Weights of a small mixture-of-experts language model, trained from scratch on English Wikipedia: width 160, 316M tokens.
Below are experts of layer 2 (counted from 0) of a mixture-of-experts language model. Rows are named router (the router's row for the expert), up (a neuron's input weights, with its number) and show model dimensions 120-159. Each number is 128 + 24 x the weight over its row's rms, rounded and kept within 0 to 255. Numbers have three digits each.
Before each expert's rows: "gets" lists some tokens that make up at least twice as much of what it gets as of all text; "comes after" lists some tokens at least twice as common just before its tokens as in all text. This comes from a sample of Wikipedia text that the model never trained on. Tokens count by the router's weight.

# expert 0
gets: "st", "est", "ir", "ig", "id", "r"
comes after: " S", " K", " s", " N", "S", " M"
router:130150128111095117105156143109148120139171089138088108104105138147142134159144165078135150104105113124157131127095142124
up0:137158109153124104123116166102087084101129079133125170095142145146129125152116176133143122128170106161140129134164103161
up1:092124170149128124133123142113105152126124121125132082109087130173120143169122117093116143110135125169134126126116141156
up2:122148100133110118144143132128117131114088097125173072132120126123097116169110136147107136099130104121151144100106116165
up3:136128097142123079111127148142115100154097112108146129115117159142129147143147163111100137156118136107124118121125120135
up4:135126131108113125122063100115100152123117118161103126125135127110129095147139166126148117104118137097152128115120151159
up5:106157131169126188131154118150123122143179112109081116130148145091140149115080142116153086143124125122161172129163103082
up6:159131129140118148141159092144148127166120127152104049136097137111151142098102081132151130181109102141080142145097102141
up7:152106138146114193086144130098153122089121089124088144143105121140139136120146116103103077131087143124109113158083144100
up8:120089150135125124115146159137109168149146158137142143110149106148114131151133161117134137136116140101145122146159132119
up9:106055151134088142153154107091132174092143130092100169159115098091086115156159134159132152164121168163151126127139129149
up10:129127123128138158072154154143106113129147116087111087143169110114080158135117140104170126081108144133135105127118117124
up11:122070131105107169100130139114142142116116113124076096112129091102106154113175136087152105132116097155167140116112154119
up12:151123118127121123123125088121161125119126110116125125124142119118157162127183152148129173148121148127115085115130151063
up13:172137136149118085166157121096140163149139131163111144094105152111124149108127136120137132131157102102147081126125126140
up14:121138114125134123109138121155118133151151097141137138099119165107135118187122115129097103102128087097123097138129143135
up15:111126122202093127163144135126147114117110107119099105116172107144153095147081148170111140122100104127121135117109168091
up16:130160167147109122130146145140138160143132156168168116114114171104142168111153133122173135138131094117168127180122154129
up17:167128117116097113133178174099105123143116089156122108079162100148135184139162176156126133162131093134099109178125142143
up18:153168166121129155130152118150111134134163153121103089149146165130172079138101103116099135146115127126108141150097131118
up19:156118102128097133216135153134109149161151101144143126103157100159155149163165157108119137132103064128165163120099147085
up20:118098115098111107099107121144155120084111087139118128138094114081166077100109076116114151112150118124125084153162142125
up21:163097099157137118129128110078170161143140109161123115149071156147168126109139116109140090116100118130113159085120147140
up22:142166109151106138116130116115127128180121135124087136100135125134123130114107131124138155183147161103142108159103129157
up23:153139170125170101155116126134143122137127134150122130113101073080131121103167123158155169113133109106160143146155132170
up24:124099111130090137107110099138113125145166133105101127174124128094092157126147151126145117104113145063126113092127119149
up25:134152140115126104093101146138060115116141166137136096136124159077135133117143126099099142144110115149140114116097133153
up26:134152110134157107135092077113126115120124128148129085102151177103138166130125116119139104141098120114113093138158127138
up27:116106104169125148149103132112159117112123140109215065125091150126123114130125125158099098098118158149141142130138136099
up28:153128117076114114137145111158122142103129131127122081128123100088152110124124162126124101125113135142177139122119128132
up29:128116104092162107120137148139132109145121125127152114131072131065091122116130162103128099119113130129157132105135123157
up30:118139126168109125123135133126138112144114120126132116079093144122153136101118133097139168157140139169128131146138133112
up31:133118174103098145132075161096153134137158133196108120153127113147122121120125171130115118135124114108143135125143167118
up32:160135118110110157117109106145137134095186138100081098123147115115116122158118118159176140155154105146120129151136126137
up33:103111100101139119148122098117124169137129171096117050140101128114085136149133128135129121169127147130134131140127115146
up34:134144131131119116144131125074139158117083117119086159145131158126124157124160113130143144203108107120149138133091109104
up35:110127142156109109102102155128108137139104105169082126116149144154118190136107122125080148144128127102146149149103159112
up36:116135137111121146121097120116101116142112151096115159125143167147146136162126174097151136141105113093124128136166129091
up37:136121148142095104119132109116169150155138094089112116166119156082121108152119167141156126172120125145127109138099105092
up38:150135121122117079068163163114115111145126119113131147078160127133173147160146130114128112132094158129116092113145124119
up39:159120149131129119120128117137146169136139136148102147157135140140141138103190114108124135163132127111152154125111144161
up40:107140135117122145125112113128113142139089072104087128099177097104164121148137141115139113147145125078185157168110090108
up41:153140084111164127116144132092137138123147178169130136162125126140162137152093187174118134110131112152103164108105154129
up42:119172119094118085152124138136132106143113129156061098134124120096135110154143147126137136114133145135075134162141141131
up43:122131108177164145110146126137157149166134128139107092108105108135097109122122150097102129139137127141167121143120079151
up44:137140115161126116083138126145106118123095114122123122123162121112142141163110108081163073110092150111161144141148098122
up45:131126119158143174145119164117198135124116108117106145181118154121116085136116115176142146135145139126084170161182087175
up46:095141153099161131118125142120127112114138145171140128145144084127169124114087147126147103123108125159086081150122150135
up47:171135133122119127071121179148111132159135119187115120096079115148110149159125085109163101152103071135108138150136102153
up48:161117165134117118105127130110182144155153144156130140102124127137141121146137143123097121138137134153149132125148127147
up49:146084126146104092100133117137182159129149103157156136145063118126153100153134121139131093149125108109146151134151134090
up50:090095152131125122113165116132094120156134091127116136123125172116082176140085129140157098197101142129100150090150123149
up51:148096110144101136118157149101136110156101116169091156118103082156123183118133096116142137123134105123161137077120133139
up52:138113170145158133100202132117108118116123104148146093120094158118162106119121159142122129108149112149124142072130155140
up53:136156173101108134099131140113110142098152125124119104121089128139117144125073094103138141112109129089179097104092156107
up54:148158147118112154173100139103093113131105141129122100122129131135181135151144086123133146126118141139106114107125127102
up55:154152153167140113094091092125132128140143104166138110152096135131123120166148151105092111117111067128126109141158172075
up56:075132104138138101131115114131122151161145128125103160112107138087113150067121136135150078145100142161073180120107132167
up57:150158134149118138070118176105135137115132144122112093100103153113146133113156141126123132067096159117134130145098151165
up58:127122166107115133127113143151145132078121133141134145124167176118100130194132128130163147165133131098126118137150112102
up59:143140113065125143116112153100126107122112174164111107170150115127151165152107211148141107123129122127144143132152141149
up60:182168121096115105129117070111148128096127129125115116164100106081138124183118095142101160085148146097175114103104147105
up61:147154110153090110102178141116099120137146123131128140109138198166115115122112187130161150138121102136132106151163164126
up62:132105121125145118174176135140139120123175115144121140115125129156169091105116144133151173128136121171137144140133154127
up63:121119148162180144098109160139121128112135108143126111138115157141107137139135143105134122115153094126139131134127127141
up64:139104115137148109093071128142143094119155079132154146081135107164141140156159096101162147169128134129162128124107099162
up65:132092097141125144076086083115159130152112086151144114127155128134130132136123152134115126128182115175144139137071133132
up66:192161115142111115116168179108128140150097126164102128121151125123121123091132104156138144142120188101144114110128102170
up67:110102129127122176120140138109110153182116131176090119121170111119142159143098122121124139131155129134105136145102140124
up68:126135113124065121106122116171123102133131119149125083143141171117105100127125151100134101144160145165156148151165190110
up69:115113177130153127160148120082178150149125087114128115127137103117146162101120132102143089142174165155167155153123138146
up70:133087125114149108147159140156087120201131093118129091121138140124133159168102157104127118126156134133158141140119098138
up71:135118122137134089146101116112153110151122130133180158149105106146160100144110104146153135089142130126110103128164084109
up72:188122116139150068127140109182135116175167109136124132101109126117142105075133114095124119117122105131114151131147142176
up73:145134120142129145157142147116103143121121083150126108157167187149115108119105115134133130106134128075154111106108114077
up74:087172125152159101128150182113134135170101100136112125145152115126109139159144164098134127182145093111138113106163131123
up75:145137168137104126139136109114134109121093135147079110148102175098123133074111147142087172092160098140159136111139148150
up76:151136111168129134110152133122100108138117091110115075121085110107174137126125140115154119116140111114133131135074159143
up77:130147141117149132113110160141120129102138132120141074097076129143074158154151143140127151130104120115156145128124154136
up78:157186146125126119106138101121070123108112100124117156130138094107135128125132146138139159121110120119152143102122109096
up79:162139115108090099117158122143155193145103120125063136107136119131189149156140133160093103148128159127132130081128183142
up80:123123117121107088122126149134135097118124105135140086113121156101150132086160122143115147139140144144139145129147125070
up81:179135114153134096140116139143170143119128111141105154133141107145120140114150122093139124135105171114123142114106161081
up82:117102086116153131147090125128114137172160111159128101096124124121153149094097155117095131081127118135121139181156136134
up83:104165144129140136139127109113109177169119118113113100106150102117118114166148133130114162139118136141120098170124116149
up84:151135118139102149161086105141098133118137130156121135093148121109111171167127145159144135127134138146145097109159131108
up85:149170133110102145116135100116129146109154128111196147082153136125094132126184107107119179128148108124170112128134156123
up86:134138112088130105138152140124095119133122118085104103100118085132106110107148150131132176131151157145112071151109159166
up87:103113139073104116131140098105111138145131162119146146189135165110148111151142170124124093147145119125159102137111153128
up88:086182127128072169063110117134155151090157134151134115142141136168127139129148132117141120136131091151131116142155113159
up89:120154131195085144136158143120150158129129145120138125138166142087112133120128122084121119129098146173137171144102171111
up90:086127108114161118097153143113137132092149136090137094115143137136113108104147136178152155125106110164144109201131110096
up91:113160172078157109121134153131105143183142137170125152112123131138090155082185109121153117130080126152127140127143126129
up92:127107136136086114090136126144178104186165123083133127154162119168091132152143109101135075118113134144095112142140132123
up93:104131120115145101120156128136098140124125110140095121135148130079144175095151166139137145109166115162153122140139099144
up94:152158147124084099142141120121127123160164096133137109132154125101151106156135160155104140072093110127192090150126097128
up95:148125132167120123111069141152135117144124115107107135159046148124104121144145117154116140123145119120128135095063180121
up96:137096075138129140139120091100120162100131083137126127142133159137131138131065099109104129131138099154145067099146144126
up97:095164110097105139086182155196133121112101127143117181128103124118135130146127141144108115143108138126116102130120154124
up98:125097125151110143107127126135131076126115085123102084143148180143147111102095101121181124143100079168137112104126095137
up99:130140124174126117137131138152127107126152162131167135113088150179132096116136101142096118082107121145180141123127143113
up100:171097128153120120116105133126125106138141168141153143109124103131147122131144109147160143123125142141134131146128116080
up101:115126111134131113126138125115056146168107166165113135119131152101092135136169120099137142116135113115131119116128117142
up102:187096125089112123125141120155139121167138106110083126105141121110149134124162112161137173161101124095147153154122152127
up103:161147148151142065103102149187105121094145131132152142129139135177120137166091119089148124132125099101149162094084156118
up104:129094121114110124102152118161110151115138193137142117094126135118143136097139136108129125151128138144109137094125101118
up105:156122127129153163125084144134133174081132092137103087070123108172158089142082143133159092119171157093163122134138126148
up106:133103153161099107151144143131100131144122120142139127095105132125112152099108156090114143078126134156092139132117119127
up107:149100114126170143103160114129141082142126109190104120136120187090166166140148117103105118152152149142142107097164124124
up108:127187095105084121154131135106101132105146104113095167131173133134096133126111136120149128114101111138157132115141117110
up109:152086122100126140116108115137103120155148142122109145110131085076132144097146127149096163146108136113172053160080131140
up110:137113181099105127119148129136129125126090162150151143124123146112179174102130153165122160126145124101136117124143161137
up111:154123162176133129065117147138102083116121179119119157137139144142155118069105131128155118092133136154154098183091115157
up112:153157142113087131157120098129118110113154092126162131132103144105154107113144142125135105137123145120160135098147161107
up113:155108166145186122061134105120119101149122121125105095057100177137133109118122133122138151163122146121125114142132145143
up114:119139110160131128132142139125139139152116087124097078127149111147163112147122154116102107130123117170127089136149132128
up115:119146110093065155137094117141147142105093183128105150132145151104129152155146092128091132147153155115136116131118119103
up116:131178108116181111111087135146097091152138090144144151131138133146127126145130095150110148130100121126140161083125136140
up117:073122148152102099155165129129137095065108126129121113140134146087136086145112163102137120106146128166138155140108133128
up118:122135183102138153163150137132150126134163170147107125126127098164119134143122106157115124084163092083126135091140136135
up119:138080127118143156116133162125140134099157187099139088118127106127138111090144119115151111126157183109117133171107129158
up120:124148088132069142114116194163104137128141131111127119128145130145168137165202134093121144136134138118125130119135127101
up121:163081133164087109140165149105151123124103141145131144151086106116120164148123120140180115093128110148094150140144187106
up122:147117090162112121119145122091180144139154122133173145116114102105088143141133147156111167111131140131175074169107116112
up123:154143135118123114147102143164090134153132134114113153112167162141109140181142184160108105117104112185135110136150116155
up124:133152135165132130135172112139149121118128147160123087078135128139129138144105145126140113155110093137154133107113067107
up125:122104086136147092139148146135109100123138093106131113177117176143110131137096108091137148096117104158142082133157125159
up126:136129139103097080121142118158154107141154143129118126092171175156148166139144105134101113155147136075099184106125114152
up127:107153173126124092131144120129127140128140179187124133159096133104113165138098137101118146134139120154138103129119077066
up128:150110129162098151106123156129118144139134172125135098114158141145128131132139102146117097119130184116111104111088160122
up129:093119120086147125118099101125144166075145115130082124126138148106114141156139095118160117136130101159134098135102143105
up130:131189119169092122087139131148131140183135146112140181139173116174170168124132153134131129144162139097155171106107111163
up131:117095127169127125096173159138139129180156124137140163135134112150101136122090183134145157175145155164161134132124113143
up132:114142113135082095110127149124109132112126100123163131165117140174120161162163145121139134138144138131101108151157095128
up133:096129146109072081136134146125108116138132120179103171133137154151157155114096126170098128081156091147141146147104131102
up134:113101166119126106128137156152128137111137095156115127178137142182128124169125152137167121117126086168138111129107141150
up135:156147129096159108135115162150119134181135148105132156114156152112120127114146099093118161131125094100115152134139112097
up136:097110165131118133153077150155137115119189137147083120093165167161121129123123105098130157133118121119112155147125122169
up137:124128143126110153151081126159122090099109105108163152141118154163115125180125111120099134145170130123094121137157136119
up138:163157116125125137185119101146110115145132150118137156116149201104164149185149119138132117127127153147087099161122110137
up139:139106152101133165105086099143136149099135103100167147088111076143084170167131129171141081139158105127097123133134114154
up140:111140152138122102128131131075111099140127115136122133115110131148127086141140114141118151154130153135145159159130127138
up141:091151093132147105188135074086148146113096126147128117128127119105141123147118132097114142132151084128146131127109112160
up142:140183116143106129074139110164172142117131138088116147110141116144126109136103157123138139117151097136141127176110110142
up143:116132180125126099115141110120112098102106117120146117124071120156076136119133173087134123155131126105182127126120131141
up144:088138093171100147158125112151108144134114124142127085134102079125159166115107118151073122135168114121136144123117129148
up145:135136116162121121116114133133112164105139126127105165142108107155156112126119117168113097169116101133155155160088086125
up146:126117105103110134128108172147159095124107118155156126109136148140119149131117178103110115114176102130129177120078105136
up147:168108176139147115118093136150133127075099147133061137176083120115106129195135138136139136118138123094089130137125089089
up148:124123134127112136128117107192194130130134116141118125142096131146162137117107121097082137148102119120130142121083170157
up149:160127085123138111137129124133109155129098174145136104150139177105176146097120076103152138124139109082087105108157139123
up150:140145158122081118170115142077133138138104085132119168129123117165117108116142123108137111119101115123158149137132122102
up151:159131166141124117103164104117184120136126154137125164119135174106135129132099147105189111153105147190111131136089158127
up152:148107117150120147141179136098129136122123172131134090141133154123178086147139109130132123121124129152138141096072142108
up153:095179087149092108130132133150124122138098129147118129153180114159079126121180145120127089147105122109129144108110168108
up154:125145129116107117165098125193146120111126151204157129091126118124127110156125124122102152099098121126191110137096150151
up155:138113140127099149098156110118166134096142104146113098139171117128174100126141155129134177129127096107130126117102128163
up156:176121141177170108125118127115121126154142153127087141116119110121143156175098102152159122145120144137131107131113100094
up157:163100074084131149111083133119129152148163105143091118128112115140135150094158150133128097096126104098154084173142169101
up158:162119139127105150117113157093176164141177122077101103123139104132157106136127158131140117128154095153138084147137109097
up159:147131119147109140138126135112138159137089167145070086160132169124154140178096118090149088107118098140137087140161116135
up160:126144131116119138095130144165116139114118118124099066152138130119113123154173089148135162157111130085125071107088156150
up161:145096132153115124126154152135128104149131198116104142111109119110104099106137160122117093129083127146113104111139100079
up162:164126155121112121118146143121130112133156115126075143192175109150115138114146157106165135141099110177142139135126061125
up163:130165084140082070117191108095094085140127104103110104137138075117112120128120152115097125111111138120110168108105152080
up164:113108132130129138143140116113101177132109121160109140113115141130148114119132090157149150131094101145144119099123186100
up165:128132100083111124113115111114108150127107119200119133126076098160153116125091156096123087165100127148134100130171113142
up166:153157120116101048129154137138119121132124151114128154137153177148075139101113127121130136144106156151147117142135111085
up167:177139144160144106077096120164130126138118114103105130114119100156100115078079151090113138105133143147102148136157145109
up168:113130128153124161179099120110091148135165097128170054128124119147132167156119136130130112093119096172140099135114172127
up169:104143079136151162112134095133146168096105154099095135148139122103134121193175127105089126145176128133093139151150183112
up170:172124171152147122097082125132161119124133165134150146111125136139148151132113095137124102158070152126119132124138127094
up171:133117100112172124112158104135131158108111135150132113105112116076142121153122134159163140162150123116129125105116168119
up172:115116118164144163139116134119152167140128118118110130160118178137129124152144140096116146152139147150123131117144134154
up173:154139142103162132128156125152163072125158152126176139154132135170146144143147130105101116109137143109135116147150148132
up174:101161095139094142101104134141127116145132079091099133160120147172149171116179097133137132127130120130122124130132161129
up175:162179135188038153107119109131158102124130135128152102126139130150146087097108128090122102123145134096148146131113094148
up176:137107102106143173107122160097125109100168132113074141101155111092170136129176130105109117166168150121118118113078158122
up177:106127126126114114148163139118145163173155123133103111130130092144122155078153161133112116153085149121129110102151168127
up178:126148149112126141127101106133113134125139122127147162131123154156127121182188130131142154133131116145180160129110127104
up179:161137104137147134128132131127100121151182118117168124137125147137129122142137108089146132133130133138126110134149130117
up180:133132157141126140124104120136124096126179151115099128086114100113124095184109156087128174129111114162152133114147088148
up181:143126115169073142125130118121186117078159097125134104126138095157106142102125125118121156125167115172147126156115131131
up182:133141131159126137088116135154132096096168172165127121128105074108100124136085144113147145140116119092119150110132143168
up183:109150128146121105140156098094147093222140160107103111134147135114120164113114123123116136123122145088168112114130130119
up184:148155112145107166152126137152136117107155126132111107123141138123164161062129105090088057106119126087109127131130121138
up185:128140105130112068099104157152128096077139093110105090144115164154098161157102139113158128092143102096113112138160125127
up186:113163180110116096141156096154143139178176195131139129102128169086071135118174131117126132136115082146135101089148164103
up187:162109151112137118127126113162158088092105099112117150120134103112105152121135146091095141111151130146095110159119120104
up188:150138101109106107121174126109096094111108123110112107103145117132166194122116108137129125175136154113115066132151114153
up189:092155095100096145166176152130143111121139108150125147129151131163118122142130157158098126116113111118131097120110134121
up190:087125117103099148129176122141108105107095083148123156134123138118111109179112171090110138117112149116113144104143138129
up191:131169150121134139140124119148101183129104146118105088153110101141160123124166111126126104091145112104140123119137161129
up192:103117094131126162137087147084115149172139156094065142138125180140142128131114128118114090130119115095131132175120130135
up193:129154117179143137133125118090157093136128121110092142110160134153122131096137145135113120126129120145129125090150143128
up194:165157131168100133101156102146115208119115164126106128106113125086119149092106105139133112120092163114121096119179123148
up195:126097114128100169152134128117107112126109085138093152111141098127150142087136108125145070136087132106125117152110143190
up196:144130123106115122103127132124150134092108084176123131102077162106105134170127144110161136122136114133142150124074157130
up197:114133142104119136147124136138137143136128157112139106111120140118135157142094115132084124084134178116109129144107143134
up198:167125172116154098131167143139079163115104115158156121159119141134126145173161141118150088152149148095132095127159136132
up199:140099150133165142119117141128103157172117143165114092139159125102169139099108162112130087137129156153151110126101163116
up200:139123145157100152092100083152121110156109133127064174122178147173142095113151124116107160117121127142084137089101097128
up201:132099082118114112135137105143131149136151090166147103159137147116173172110205141152127091112115142145202137136122100106
up202:105134144124166142122099137116127140130129128121124159153134103183118134165088146143166149140177154115135139183077101154
up203:151141161122109154122085119121127118109139133092106125128095105115167087109146120087111145083160147149085161119113112108
up204:141100134137100140100070137115129113140127132154142135111133150149130118098129088125103154087131116155146087173081125104
up205:115149177159101177136139103114146141157115161110131113125110170125138140120117141078110098090131155124120133102126103095
up206:132164116144145121161115134098088133138094113108091120163143174148062129112123150165175162120151167143163104140116134155
up207:156129136135139141094107157102123141092155134137123081165085117127134131131106146129155098144150096129164104129130116146
up208:105171148118120115104099116120079129130165107105121104121141130086131105118140114148169133121151101128119147151063135110
up209:157141066117115113102108150154135121128092092166137138136142116141160127115113096159161154109142107093165106112090110120
up210:142080160133112133137129131141124086141167105087137143131148120126139153141146135132142158109081168112146113125116159105
up211:144108116156133125110164156140127132114107134144100108095136126108134123101140171112065097144173125130162139180151155102
up212:109168143114152137111122098137115108117115142124103123099139137059100135140114149103161118141140104156119121181123119152
up213:137142149093110068106123130170137113110170140138092149158110103132119128091121129098166129128103144148154101127094146125
up214:110129143123118112144112152154100102128119134115162135112113123113113153114152168095143133122177117151148122133101149145
up215:062135123146148112115134152139114128114179183154133105134184128103137120139091137112114144142120138134165130171157129134
up216:104114147110102118138137122099094137176184132168154128106144139114121086134143105161119106151091117104147132095113166108
up217:091146096160125153155109074107157130181102121154141102149137129140100105149117197083151160116127096122151143122111112146
up218:144139119160122181124154149120148171104135132123149086124123140113150134131145132103173105072109157132120117108110171144
up219:113143173114106169120163137153142128115123081125119117131105108115096144148131092095079116136141111186158079133129118147
up220:148153105103081133113101162147114163159084176122117109113134160084084131142141138149133192123122123135132147170116126115
up221:098058108166148162127153145146147092138142120175099098091152111174119104155118155077167161135159107135127128097156127140
up222:148132106121137134156124144136110151135106133120136123076141115102141152133127142164136128098076149125096136117083130093
up223:104131118151130146108104131150107107129102128104137140136101143133150110154095179122161140103171131113091129116117139164
up224:167133106129130136139104093107148143091152117113099118139127110099199123143106109152159117093126137091175114157130118097
up225:132182104095149114084141114159105102117149120140164116100143151116128181115095073102125087136128108088127096148134163113
up226:134111147176152112137161144120146147126115146125127132111109168093145170153121144134189135145103081126105119154164133147
up227:169093141113162141110136110147124104140127145145120086140150108133187150153092111130144162101165161126134103127155151157
up228:111160101111135141155112119110152083153122100103107183117167084126151143130117142153143148110118163166144142126089146126
up229:128151145111155128178146117112123144100102074125097170133144135177139117155131136117133123117168087135142109115116192103
up230:138107133124135142091124137115163120124127130125129113118108130139069138181169110137114096136124186119122130140145151117
up231:125146156131130107084063199122135154117082143150104155120135118122103127171119110167121149112143103167163118111131131111
up232:123153088139151142150118138143121143150138128130123119141148089125151137120092113142138145158166165133147134186110120132
up233:151111120133083145122099084146121121135152147151091091122111134133178137123104151126073109143146152167126158136117173131
up234:158139172108120139147114108128109116129102140065134131143118137090139138156095149112113167141096161116172114143120116168
up235:151111137113094128096165086136112143099093124175143116094149129109120106130145153129152133147119138163196122124123104161
up236:127111134095109132138168127105140109082175115163110085077108119116121152135131193108115092138133072132110128145099123114
up237:135150138114120119116109146106164119119124153151141145134151118155144118092147131133110090110117101134141141183119148137
up238:141161122122118141119129170156136141100157168128136129144140109086122138185141115143166150143153155157095158118149120104
up239:148144118124112155127130135139119112137119118124113123135107126125175150170144119135124154125118167135116158142149150081
up240:095094120123152100152068122141114144084115119141130125121132128126093183173109127172108160147141098169146104151121147142
up241:129107029126066117119115135130085151113083160158111126135112155100167135104154110108118166139127082134147148125118109150
up242:150180122123093141137138155139187093146121148157123140128136189095114145132146133134128125130138119131131132115110127132
up243:124116134114163108153133052130120095105136112120077124133111138158166133109118095117131165120117131133063137124089110149
up244:083124136121112122090151154179132101099137160137071154131163145103140152098144153107104112087142153091170074110084125131
up245:141143131115154141098149153126158150133131111161120176164138141150140119152154145191155148100157119147103124172149127172
up246:083113097136101122167161153123128122160132108130118127120129117180159162111109096114130108147128205114154114135109109157
up247:093095145131107147136137104121124151175126107142097085106109088116113133148134110165099129149138128148094127138138124150
up248:084138109118146149084125106105115128113146167159149131125136129140111154155098135119117097135122132169162135132127165109
up249:102139149088081168138136109144128125150119107168132086115109111124128124071137177129153098150115182123142161121119118115
up250:141166126149113155123126109088133145159135093139109136151168144129170114088082121156182177120119153110125090139125197118
up251:146136122146127143127143159106132144137118140142143113091113143162115136147157143095108108161139158107125136130192160150
up252:106136133115189136100142132153121097128150143109106140151162162106114165132109089134163139125129138107122158108143121136
up253:186129099130119109108101103103147128127155132113142117153138122126099108155141156083152083090154134106147132136170141113
up254:132118115135102121133138107141165080141162084170129118125126168158109122133120168162166100123134205157151120096101096134
up255:117190108101120091109130124122092131125125150172076126098111142139129128151165112111137149132119127176122090126157097147
up256:110151137111111125121148126081137143133110138155117114069094115123116146125143165182116180114132144089172103104091133122
up257:089100139146129133120104143165083162091183103155121124140049140093120106112156142131162153144149125130161073125095134127
up258:165135159126091141132097099143140131168144117090144135123159167114108177119124144163131130150134095138131117114089132137
up259:123081110116120149119119135130085125096135155160134129116142126122153121136104129130134162148124153160145101149134084138
up260:114140129133066169105142102141139153125155132091141132116169138131168139147141119120115105152124171118160099066155132118
up261:176125166138144134118127126141117132148118129144094130124111115115103168147153126136185123126090144128097124106125156103
up262:148161113144132080166137100125141133132113121098101153149151153112128151128096126113150137138129177099111124188157125117
up263:187110076131097133123079116142156175162144089187089144115148106105146107155133139101160124109168109145114136085155117121
up264:132113112156108106130163134136179082180114121118094105137101156091093148106102136126095200123134099122140164136133123140
up265:150166110134139135134054091108123153150113119135098095122140136145122110132087129103151138165111136124143138137133096167
up266:150138155129116120138148114100152122162140087114160144101123093136155132105133119172137094164116080137177117146137155104
up267:152135115107155103114152118131147137143135138139091126123094130151153119126119076121095120111144100095126147112094094131
up268:126084105107123112103127135120140102118135154114109149109113151085109153147062149104117109127088119153177134155162147120
up269:125146149151130124139142123146141139194099097176148112147122132112125162142119159129158110120145112175134129129123121115
up270:137147127109121152137141184123097145139177084079141140117110129167086097140099131165136106123129144149135117138147115112
up271:105164153129137103105127160141119137123150105108103069103144122130110148126172136113112143125138143098115142117182108181
up272:156140110137112166094114105136103106155132100114122173126125124116145151125126144085148119087144100141151116119122145131
up273:123117135111125158168124155115137069128143104094099129179130182118161138142122109155130113119149152131157106128110131133
up274:118134143097104104129114139139086162136126115124124150120117111109155108145135108108117100122154165142111151148073090118
up275:082160121139146104137113115141122123129150108130130166151149127122157115165088122138117150134155177155128123166111170177
up276:183146154146121127107156118105179106154133121144096156077128123133140112130115120124134116179113128158138143118119116123
up277:138143164085148144153126131086149118106135188139092113109071116121153143150160125077100138130123132127158120135113159093
up278:117151136097141140158114136164109190149146159164142152126095129148142185146142152152123090132115093155180137148124170099
up279:124130133116121119143174151100116138123141079132120139130118138176126088129120138128151122121140124127128125174171120120
up280:077113143125113170120113119146159169140155140118186124103163135109147144150136099117098118150132128121107102184153097114
up281:131113134146136117129086100084136153143140117147120128140124142124112147095139104099135128097116152112149135139132100162
up282:148099123132113130091120061156126077148125107096120096133121086113155106142097132091103125119150129144151163105134196158
up283:157102120051116117126120144134131110151158119120165145147112111150168101136101115121125098134124120149121149121148107131
up284:088152155129082119097170123123111162126115137140141111121146089158089123155153120160169118086140156145108134146134150119
up285:147132131151093140128127171113121122076191152106147135128196131106106099139146131099120172101144166171136102164134128162
up286:156160133131111185114157116142197145150135107073103088155129103113117144130167153142091135149129100142144122099149162124
up287:137100157127111098123120139130158117094153128121128102088113123151099154113152137123095116116095112126149091146118133137
up288:128101079173115114128123170112131142197141135141125108148101131159151137128139135128063150095119115131085161102143116089
up289:090111148104114084118120117108126134133153142109108123124160128108110129105123114091144144128164092181214146117127145101
up290:137143136138122131122132114151075135126148165158096107131118131105094133115143120141152122146105099133139110135096096164
up291:159142151131156107112098136109147118141138129128060163122164115153091124123151134104109106130097136155124154143058143162
up292:141118152104123104117141089089158162107163176148183139120148160130165126133201105132120149126136130124150087157124172099
up293:135100133143112100160122133115130132158144129130130132108087124127129119173151150147087126150123114137144146129118129132
up294:188128124104121105136103138157126121141119122166133133107126150173108112147121148113141166149119109110159120117109136134
up295:109114046104124112137149140125098094080144144128098126142123153116101116165123104128132121127176089129156126147113126117
up296:132098138108115117117176136117147119163115142145127090117134133134142188088159115116114115156108139137080120155116095078
up297:142186142131151157149134109131118127120103097098152081131134137116102166120151142201119153123142126158091109157121169076
up298:169119139119143070116163147098136104097165125102099093149129137132132138114114173076097109148153149120176106131147175138
up299:111134141132089102127141131081071163140124117106139084141120141112143098082123120130160155120104167114114140168100120124
up300:145124118115124169125148104150111091152139154099094134093116181113167161143136113115127176140128155147167123084131104101
up301:135131158137119124182153148161149115124216129114084134127141131147132085133132105086146140138086165146151076067151139155
up302:114149133113128131081120150102125149133101101152109111092127076121121119157133156135142147083163155141120135164144096112
up303:083127150127127144131125144124126154138084085155117116128120144143061152134102129142135117095141147185163150142145138140
up304:150132151142146123147141149110176142128130145148129113141120128120149139155151179136119068120154146098128165140078139136
up305:147151140084104136130127113146110124139114131114163103164134097113156153170164117117111089156104143142097128144162153127
up306:142131134102105100119103099122139186116104141151167141050155131156112167097160118081097146127121150121106129182117131130
up307:151121142167102169105123094122133148140118129144103135140101127102125121129114115137130113120109125078108120154139120096